Below are experts of layer 5 (counted from 0) of a mixture-of-experts language model. Rows are named router (the router's row for the expert), gate (a neuron's input weights, with its number), up (a neuron's input weights, with its number), down (a neuron's output weights, with its number) and show model dimensions 0-255. Each number is 128 + 24 x the weight over its row's rms, rounded and kept within 0 to 255.
Before each expert's rows: "gets" lists some tokens that make up at least twice as much of what it gets as of all text. This comes from a sample of Wikipedia text that the model never trained on. Tokens count by the router's weight.

# expert 1
gets: " for", " of", " on", " as", " in", " to"
router [149 113 122 157 139 144 142 143 148 109 123 115  97 118 174 140 159 132 113 159  69 105 133 124 153 150 176 125 167  97 121 127 115 135 121 117 148 114 153 133  77 109 142 125 132 119 163 137 138 134 127  86 118 165 143 106 109 127 177 165 114 122 132 125 140  93  99 152 143  89 102 119 158 120 127 124 165 108 144 123 115 147 159 109 154 132  93 114 129 127 116 136 120 102 118 119 151 150 127 121  84 148 121 142 143 148 161 124 115 117 138 100  90  79 144 161 123 178 121 161 146 104 135 110  91 161 138 129 122 133 142 172 107 126 148 122 128  82 123 128  62 148 131 143  90 141 135 134 158  99 141 118 112 135 121 150 104 170 159  71 145 127 124  98 103 108 147  82 179 116 105 141 117 116 114 167 126 146 171 125 112 144 155 149 180 133 108 135 123 138 116 171 153 116 194 132  92  98 105 136 109 124 170 115 110 137 134 162 114 133 149  98 121 122 151 136  65 157 173 110 113 166 108  86 132 105  82 154 120 133 111  70 131 150 118 116 132 132 130  86 150 163 116 146  84 116 140 123 119 116 118 128 107 146 104 127]
gate4 [147 100 122 118 119 128  99 130 103 147 112 111 111 115 117 154 150 157  78 119 122 126 145 118 100 121 135 139 143 145 128  86 124 112 122 107 124 121 131 213 133 108 149 157 168 120 168 151 161 118 150 146 103 132 129 141 147 126 106 120 172 129 134 147  71 140  66 150  81 125 170 170 202 109 122 201 114 150 167 105 142 142 130 133 113 160 104 133 111 129 132 135 111 104 127 121 117  90 108 138 106 132 126 167 159 123 111 144 159 123 114 136 136 111 145 143 105 168 129 136  67 151  83 123 126 138 144 149 102 141 133 144  99 159 135  74 152 104 143 155  87 132 111 111 119 133 126 141 128 119  95 115 114 128 119 108 151 181 111 146 120 116 131 110 132 110 157  94 131 144 115 126 120 150 154 168 114 189 108 140 169 102 143 110 147 140 117 109 130 106 105 110 101 108 130 144 101 137 137 110 105  91 130 112 170 105 112 137 108 141  99 161  89 167 144 136 165 132 110  98 100 141  84 108 103 130 128 108 146 139 102 143 162  92 121 136 114 129 151 150 126 142 113  95 115 120 101 129 103 145 186 104 113 125 161  98]
up4 [136 132 147 126 130  95 174 129 172 137 128 111 137  93 134 104 144 130 154 173  89 122 102 131 176 118 122 144 139  88 116 138 127  74 126 144 147 126 122  92 129 131 110 112 125 126 121 142 106 127 136  96 182 115 154 144  51 110 129 130  81 155  98  96  99 117 137 106 120  74 143 142  91 108 138 113 165 115 107 152 114 124 146 113 104 100 138 120 107 143 125 127 121 144 131 130 164 167 113 122 148 126 121 103 113 142 127 136 100 143 138 134  95 142 125 115 128 130 146 137 166 100 130 130 129 145 119 105 122 128 115  53 107 113 146 146 136 117 102 175 114 121 145 128 126  95 205 124 121 108 153 132 146 139 137 123 137 119 115  80 102  67 113 159 136 111 117 128 136 168 118  96 119 123  84  86 196  67 139 105 120 113 110 134 123 124 130 138  65 144 145 161 119 167 140 141 145 144 111 129 115 113 125 129 110 124 158 123 137 142 159 122 157  92 114 112  95  95 125 139 139 133 140 151 142 132  99 136 115 143 101 158 106 130 109 170 150 139 160 145 139 118  97 199 125 123 152 135 183 118  70 145 138 123 136 152]
down4 [ 77 114 137 122 110 107 114 130 123 138 158 130 116 130 142 144  68 109 125 123 175 146 145 133 151 180 145 112 126 108 167 183 138  78 147 139 142 163 104 172 148 163 152 128 139 134 116 132 102 133 128 130 137 128 177 118 109 161 157  77 107 140 137 155 133 104  80  92 129 110 118 138 149 175 103  91 137 162 144 125 133 138 108 126 143 119 170 130 128  86 133 168 114  85 118 113 134 147 140 137 110 147 103  99 159 142 137  74 147 125 143 127 146 113 142  94 152 121 163 135 120 131 136 108 119 138 130 117 105 119 110  96 111 105 114 152 133 118 126 148 135 121 123 155 122 153 140 139 117 111 133 101 134 106 141 129 137  93  92 103 207 106 113 107 135 140 112 105 143 118 143 127 178 128 137  81 114 137 136 128 122 125 147 177 111 136 132 181 110 153 126 123 131 156  71 137 135  95 112 136 148 169 137 135 158 151 129 160  66 110 140 150 125 152 141 152 132  99 157 148 154 144  95 154 155 107 117 146 129 161 122  74  73 151 158 135 122 110 128  87  80 119 134 137 112 128  87 102 101  95 147 145 101 135 116  84]

# expert 2
gets: " in", " of", " with", " on", " from", " to"
router [165 102 126 148 157 164 129 149 140 145  98 100 103 129 164 120 146 110 105 156  85 112 106 126 119 181 150 109 136 131 121 130 136 147 124 103 155 157 129 122 122 151 141 176 116  87 186 125 122 145 121 115 106 156 149 134 110 125 176 134 128 145 140 134 167  93  88 120 139 107 103 137 162 145 123 108 171 130 110 138 107 148 149 151 192 148 108 140  95 120 133 140 128 110 116 154 171 134 182 137 123 171  88 117 144 170 154 138 116 139 124 106  86  73 143 185 106 121 119 143 153 116 139 114  99 142 146 109  96 133 134 142 119 105 101 137 127  83 148 138  90 114  96 131 115 145 133 136 145 100 171 142 126 118 133 142 106 161 143  83 133 110 129 101  80  71 103 103 172 119 126 135 110 126 118 152 119 151 171 109 119 139 153 136 160 130 124 154 124 147 128 151 158 108 161  95 120  71 117 146 100 147 144 128 139 122 129 127  91 115 135 100 129 133 161 121  82 150 145 136 146 134  82 115 120 115 106 144 136 109  92  72  97 141  88 121 158 124 130  99 177 165 136 170  89 106 146 123 125 122 112 140 127 123 113 110]
gate3 [ 99  91 164 135 162 180 134 143 150 120 113 161 121 144 144  93 169 119 167 124 113 113  98 175 151 104 159  96 138 139 127 133 133 159 116 145 127 132  81  87 119 108 130 125 181 131 132  95  85 123 113 143 125 120 118 137 113 140 146 137 126 125 145 144 141 136 129 156 136 175 126 184 101 186  88 137  81 105  94 164 120 155 151  59 135 121 103 143 150 119 122 149 120 147 144 112 118  87 111  93 108 125  69 104 124 132 137 123 135 152 122 131 129  82 123 159 132 141 154 119 118 130 111  98 112 137 170 129 125 144 125  97 112 124  98 138 124 101 105 130 117 141 135 106 102 140 121 107 108 102 145 120 139 153 181 105 131 101  98 115 107 171 123 127 113 127 150 102 161 112 121 171 157 145 144 159 121 106 129 144 108 109 107 142  99 158 105 104 139 146 147 119 143 122 145 166 127 111 120 155 131 137 114 114 103 108 115 142 100  98 128 116 107  96 175 104 148 132 110  88 127 128  81 171 162 192 118 162 197 126 142 145 137 141 159 118  92 148 152 126 132 108 103 133 124 169 152 111 102 179 160 119 134 141 127 147]
up3 [138 122 106 115 141 129 113 114 154  87 122 111 131 146  82 105 151 139 137 176 138 104 163 176 116 134 106 113  89 142 128 147 150 132 132 146 139  97 166 124 163  51 124 144 147 138 122 123  99 173  99 157 161 126 140 147 109 148 141 112 102 112 127 131 147 121 118 125 121 125  97 131  74 106  88 126 109 138 143 124 109 125 133 125 107 124  81 105 139 119 101 158 105 130 131 185  83 151 137 149 145 106 124  87 138 138 128 126 167 117 124 152 120  73  97 111 124 127 104 130 133 117 122 149 132 122 205 167 139 141 116 123 125 124  88 124 112 100 143 114  71 115 124 130  93 105 140 153 101 116 109 106 184 137 121 117 141 120 147 105 118 120 145 113 115 172 171 126 152 131 106 130 146 127 169 133 116 119 148 119 117 131 116 186 122 150 155 177 126 106 119 135 182 135 152 109 112 166 133 139 135 106 144 105 138 130 135 154 121 123 164 141 133 126 126  91 138 132 128 106 110 163 133 153 125 112 148  99 134 179  89 143  75 150  93 116  80 133 119 160 106 182  95 153 190 117 158 109 120 107  89 128 155 135 127 144]
down3 [113 115 154 144 152 122 132 122 115 114 110 162 185 118 109  99 107 123 144 158 149  98 146 148 153 161 130 151  90 171 105 115 146 158  98 137 159 169 100 134 119 117 126 165 141 164 119 137 103 121 149 121 126 141 128 196 141 155 182 136 159 122 112 135  87 125 140 125 139 153 108 126 162 148 144 169 123 121  91 123 192 150 130 105  99 159 111 135 108 153  98 158 117 103 141  99 140 129 110  89 122 142 101 147 117 118 146 135 134 125 124 105 123 141 132 133 125 109 134 153 142 107  99 157 134 123 184 169 136 162 158 109  94 113 138 134  97 114 104 135 109 154 101 105 160 123 120 120 135 140 132 144 106 132 131  93 111 109 130 128  96 119 109 125 154 108 125 144 134 118 173 151 161 124 174 150 111 109 144  95  95 143 127 140  93 183 100  72 174 113 120 133 136  97 121 118 121 108  80 111 111 142  98  87 107 124 144 135  72  98 131 112 119 144 159 109 159 152  69  66 133 106 128  96 161 142 144 144 133 105 129 159 124 105 130 109 116 127 116 116 104  98  90 161 104 151 126 165 153 153  84  88 116 139 143 125]

# expert 48
gets: " to", " was", " is", " as", " would", " not"
router [145 101 127 128 147 129 151 148 132 105 112 104 127 140 140 130 134  92 140 191  63 130 102 147 129 163 131 131 148 138 106 115 133 137 132  96 167 130 144 152  75 121 144 152 171  93 167 128 162 151 133 118 109 108 131 118 104 129 158 139 134  93 116 108 138 116 141 143 150  77 102 133 163 116 146 123 161 115 148 162 112 150 157 141 153 125 110 123 131 116 143 126  99 125 126 134 146 144 150 137 100 136 153 145 123 164 162 157 108 107 114 116 108  89 121 191 146 124 155 144 135  93 158 103  95 170 137 115 123  88 153 165 141  96 134 118 115 101 140 146  93 186 126 133  91 124 133 146 170 152 112 146 109 140 130 135 131 147 132 101 132  95  88 113  89  89 154  90 150 119 113 165 118 127 135 125 101 148 152 137  66 134 167 149 170 136  83 156 131 134 112 123 108 136 192 127 110 104  93 140 125 130 127 114 134 112 143 140 118 203 141  93 114 102 139 124 101 119 172 141 113 147 121 111 132 123 105 137 134 133  83 107  71 151 126 104 133 117 113  63 133 170 127 164 107 119 138 105 159 128 125 126 118 118  90 126]
gate2 [122 122 140 117 150  75 124 148 143 111 117 109 106 163 191 105 173 126 128 175 129 120 139 144 150 104 107 119 146 173 121 121 185 144 179 168 189  96 134  84 125 109 139 135 145 110 123  98 149 145 111  96 101  97 150 160 140 161 122 108 134 141 117 148 134 103 137 148 142 106 100 123 112 111  80 141 132 101 128 123 156 106 152  73 137 181 141 104 127 136 126 144 185 147 129  93  99 102  98 165 158  97 103  81 121 160 112 145 136 123 136 114 132 143  94 102 152 136 122  76 182 132 127 113 104 101 136 154 117 145  89 127 103 120 116 126 124 130 124 147 160 149 136 101 121 129 159 137 113 145 134 115 134 150 111  84  67 175  97 126 117 154 125 137 121 142  84 107 147 165 124 139 117 175 130 112 110 139 120 167 135 162  91 101 123 144 142 112  98 162 125 118 109 123 107 168 106 113 103 130 159 162 106 127 136 151  94 137 109 124 133 129 175 135 129 109 124 106 135  99 132 136 132 134 156 110 129 125 111 141 139 139 132 142 118  78 119 148  61 133 126 169 148 141 147 129 101 141 144 108 124 133 137  85 134 108]
up2 [145 168 126 122 155 108 140 144 132 115 129 120  95 115 126 100 143 154  93 136  98  98 119 164 196  79 123 119 132 140 172 117 152 154 140 155 182  87 159 110 105  95 147 125 142 112 123 126 137 100 107 121 155 108 118 134 135 176 130  73 126 128 131 156 159 128 117 134 106 129 133 103 135 117  88  94  92 136 155  94 127  76 148  78 135 149 161 131 149 119 123  99 149 151 143 110 116 165 110 121 137  88 122 122  98 148 120 165 111 125 149 125 149 162 117 110 148 170 163 115 131 124 160 129  81 117 131 176 134 157 102 113  86 148 131 141 116  97 110 146 139 151 110  98  82 118 138 122 151 174 102 127 145 146  93 106  83 139 124 121 131  99 156 164 131 142 121 113 138 126 133 149 149 193 118 117 113 123  90 146 123 167  97 117 105 139 119  79 125 142 110 100 152 126 123 143 116 140 131 135 135 144 115 118 123 126  86 130  94 151 137 164 148 117 134  99 113 147 156 138 142 143 164 130 177 115 134 138 101 150  90 158 120 188 104  90 137 107 106 138 137 203 140 134 137 120 113 145 148  89 131 126 106 133  98 153]
down2 [118  69 124 115  88 151 136 125 111 101 164  81 104 137 122 160 174 149 126  99 112 159 145 120 176 138 173 126 110 124 107 139 150 139 148 128 133 147 112 164 106 103 114 131 140 114 107 128 106  95 131 163 152 114 116  88 142 133 151 141 134  91  98 103 149 158 116 115 131 130 123 126 128 105 152 144 131 160 129  99 115 125 135 184 117 120 104 128 128  91 149 113  65 126 159 152 125 118  92 153 144  89 104 122 157 110 129 147 104 112 132 159 111 114 127 137 126 147 153 106 161 128 121 124 120  88 110 216 147 146 141 128 115 109  81 146 126 166  93 100 110 147 140 143 105 141 111 156 190 124 107 139 122  89 149 142 147 133 113 125 145 105 165  75 131 157 146 103 122 142 127 110 118 126 145 126 103 152 157 171 113  98 112  85 142 137 114 192 140 151 128 118  89 125  94 111 105 160 105 133 144 127 140 135  96 166  92 146 142 187 115  96 169 167 116 123 138 140 159  93  94 131 113 130 128 112 144 141 110  93  99 125 138 119 128 127  90 140 109 149 110 138 119 142  94 139 103 179 126 128 114 158 161 153 143 128]